{
  "experts_per_token": 6,
  "normalize_top_k": true,
  "balance_bias": false,
  "num_attention_heads": 5,
  "head_dim": 32,
  "norm": "layernorm",
  "optimizer": "adamw"
}
Below are experts of layer 5 (counted from 0) of a mixture-of-experts language model. Rows are named router (the router's row for the expert), down (a neuron's output weights, with its number) and show model dimensions 0-159. Each number is 200 + 40 x the weight over its row's rms, rounded and kept within 0 to 999.
Before each expert's rows: a language model's description of what the expert responds to. This comes from a sample of Wikipedia text that the model never trained on.

# expert 8
It responds to: Mixed nouns and word starts like death, part, bid, hon, se, week, plus date and number pieces in tables and lists.
router,225,191,243,197,231,165,191,205,256,181,190,224,144,177,179,238,246,287,153,194,226,267,130,247,222,150,182,145,216,157,218,197,189,165,233,197,241,265,283,162,227,172,230,203,135,276,153,247,161,149,183,215,212,206,226,252,223,198,272,271,200,198,248,167,243,148,121,188,206,215,178,230,181,225,213,231,163,219,211,220,237,191,180,205,165,213,160,217,259,175,189,179,174,133,207,204,263,184,139,159,226,180,214,165,179,220,223,132,224,274,201,185,210,190,168,171,213,137,133,112,208,175,241,196,235,204,327,215,216,191,242,144,175,286,211,227,182,213,139,175,266,173,127,158,169,214,173,132,152,187,271,225,223,220,160,155,201,226,135,251
down0,144,211,274,205,159,115,241,173,163,238,212,227,152,155,195,183,217,191,125,295,258,216,209,237,171,219,273,174,175,201,214,182,198,168,221,227,233,225,201,169,150,150,192,167,192,199,155,248,225,198,222,203,197,210,231,124,213,220,163,166,203,239,219,186,204,133,161,186,206,255,182,199,294,214,199,183,158,210,196,254,201,170,219,256,225,194,198,238,117,182,249,221,198,216,295,189,236,197,201,197,217,194,181,288,197,193,219,151,183,243,184,147,169,130,163,286,229,288,146,224,131,226,159,112,183,208,156,217,256,224,177,149,198,184,189,213,230,220,191,197,168,157,291,268,238,209,172,233,162,236,185,186,218,219,235,148,216,122,259,85
down1,232,168,173,249,193,145,237,170,143,229,252,179,149,132,146,188,212,173,244,240,282,234,114,138,224,215,228,218,159,246,244,176,301,176,175,216,220,132,154,218,224,238,226,180,256,266,204,237,180,233,202,197,92,205,182,226,199,95,224,138,166,213,196,191,234,239,190,166,193,218,200,218,144,206,155,222,218,212,229,267,203,245,191,200,189,145,229,224,197,118,189,278,230,232,161,234,161,245,170,183,177,155,213,197,252,163,186,220,145,169,169,203,95,137,216,158,213,248,295,189,171,195,201,233,129,288,243,187,239,157,241,231,199,230,144,189,174,223,163,232,169,237,205,232,230,198,219,205,191,206,215,255,218,159,181,145,165,183,248,198
down2,181,215,217,222,271,156,246,207,191,198,250,216,203,170,216,117,134,154,233,161,247,206,122,254,168,200,224,214,182,145,220,203,180,223,148,276,213,187,189,199,159,163,179,166,230,232,250,254,142,225,184,132,168,183,177,267,271,153,224,246,214,261,88,233,235,233,171,198,207,254,193,261,216,193,238,190,171,186,211,226,145,125,260,226,249,151,204,223,161,151,247,162,194,193,210,284,196,209,170,272,172,224,170,260,184,152,235,135,171,253,163,241,199,239,218,140,224,186,219,202,227,183,186,211,206,219,137,181,188,151,223,192,185,144,156,114,231,254,216,169,119,267,153,162,174,261,223,136,253,203,283,205,170,207,212,194,188,189,158,225
down3,174,172,242,187,198,155,238,241,225,211,205,201,232,246,231,204,176,110,201,141,246,217,197,173,192,227,192,191,213,212,198,247,163,180,213,170,180,224,203,243,180,220,186,162,358,233,167,232,243,236,159,179,172,239,223,180,176,263,134,148,157,260,206,189,176,205,196,166,305,231,237,137,131,235,189,182,228,257,142,138,183,151,216,194,207,200,200,225,180,212,255,193,170,153,192,198,237,166,206,240,207,245,205,259,161,175,180,161,245,209,122,153,185,243,206,279,211,187,152,172,279,231,155,204,148,198,247,180,235,237,202,182,284,155,240,249,259,240,213,204,164,174,162,183,160,194,144,204,279,150,183,194,287,232,154,216,201,150,95,177
down4,170,248,152,264,206,221,168,234,228,155,138,224,187,189,253,205,215,198,267,248,209,238,199,163,171,239,93,198,130,223,258,145,210,180,249,189,228,223,136,240,196,204,222,160,222,199,130,120,202,207,194,183,209,159,149,217,206,255,195,233,188,190,222,200,255,233,143,239,176,217,156,250,182,158,241,275,198,187,237,175,206,82,158,129,182,190,217,219,160,257,222,210,167,119,248,254,122,139,121,185,216,216,157,177,221,146,280,230,221,169,202,195,195,231,210,162,255,216,162,187,243,222,190,232,129,162,228,194,233,199,190,269,164,212,192,230,195,273,234,194,209,199,238,132,176,236,278,210,223,174,183,154,237,274,251,226,207,255,197,149
down5,208,171,242,239,190,239,225,272,153,250,219,192,165,222,214,237,190,168,211,229,165,156,191,179,88,186,251,261,256,239,205,227,113,122,147,235,178,178,241,201,179,214,145,238,201,194,99,175,177,141,168,143,233,148,175,210,112,215,229,220,155,228,151,243,191,209,184,184,180,206,194,238,205,245,171,181,203,213,232,209,147,201,202,180,230,214,220,253,150,248,199,163,289,198,136,115,211,279,250,164,180,211,206,193,175,222,218,209,206,223,229,266,226,241,194,93,168,188,179,184,233,188,281,277,192,211,167,171,185,193,156,171,177,206,243,138,235,116,266,237,141,141,254,173,242,157,224,197,216,234,259,212,200,200,210,245,250,230,160,178
down6,165,223,152,115,194,215,194,134,197,211,215,182,224,129,239,157,207,178,188,257,252,192,147,223,218,285,288,218,155,260,257,202,203,274,254,205,150,216,174,169,189,196,186,235,297,238,142,265,232,195,167,214,171,247,165,125,194,243,239,146,241,197,164,197,225,126,222,220,216,261,210,175,178,238,255,257,181,224,222,167,219,214,175,210,202,158,218,180,156,261,134,183,124,157,201,226,211,272,208,206,270,184,206,199,175,180,183,206,189,248,125,159,187,257,235,223,219,133,137,276,256,167,151,229,222,196,195,151,196,223,127,261,195,219,153,116,179,218,176,223,166,177,206,154,227,195,129,172,258,152,184,208,260,196,207,193,233,213,176,244
down7,223,152,227,174,170,193,213,178,166,185,184,206,229,175,327,179,220,188,248,207,276,234,246,139,222,266,173,175,171,191,196,193,220,250,182,159,205,162,194,211,238,213,206,177,179,149,186,157,181,195,284,177,210,161,205,264,220,150,181,199,138,179,325,186,291,235,241,292,213,180,194,214,283,148,194,178,258,175,206,198,179,206,229,157,208,207,260,185,178,205,110,168,197,242,250,153,270,191,172,169,233,209,237,166,212,219,232,144,162,112,193,183,171,207,160,199,222,237,145,197,194,248,274,160,238,167,132,175,203,209,194,244,197,236,194,196,190,239,185,129,218,232,276,186,198,246,129,221,157,263,187,193,227,217,157,165,144,208,180,94
down8,191,222,142,236,242,191,234,253,203,267,184,223,180,194,167,137,89,256,187,272,201,198,173,110,187,203,207,180,145,231,254,199,244,218,209,196,209,165,208,197,232,172,207,222,187,186,201,224,199,225,245,198,232,194,164,240,222,197,209,297,206,239,175,226,182,271,143,255,170,215,256,226,193,149,161,175,221,144,136,235,219,223,188,214,274,210,256,185,259,214,139,188,224,219,190,167,184,164,215,111,133,173,174,180,169,148,148,182,163,196,207,145,233,253,188,191,187,95,220,265,188,299,229,208,201,178,234,162,156,197,161,216,167,237,253,196,268,203,276,175,224,278,240,212,248,143,169,193,179,141,183,236,189,136,208,87,220,201,216,163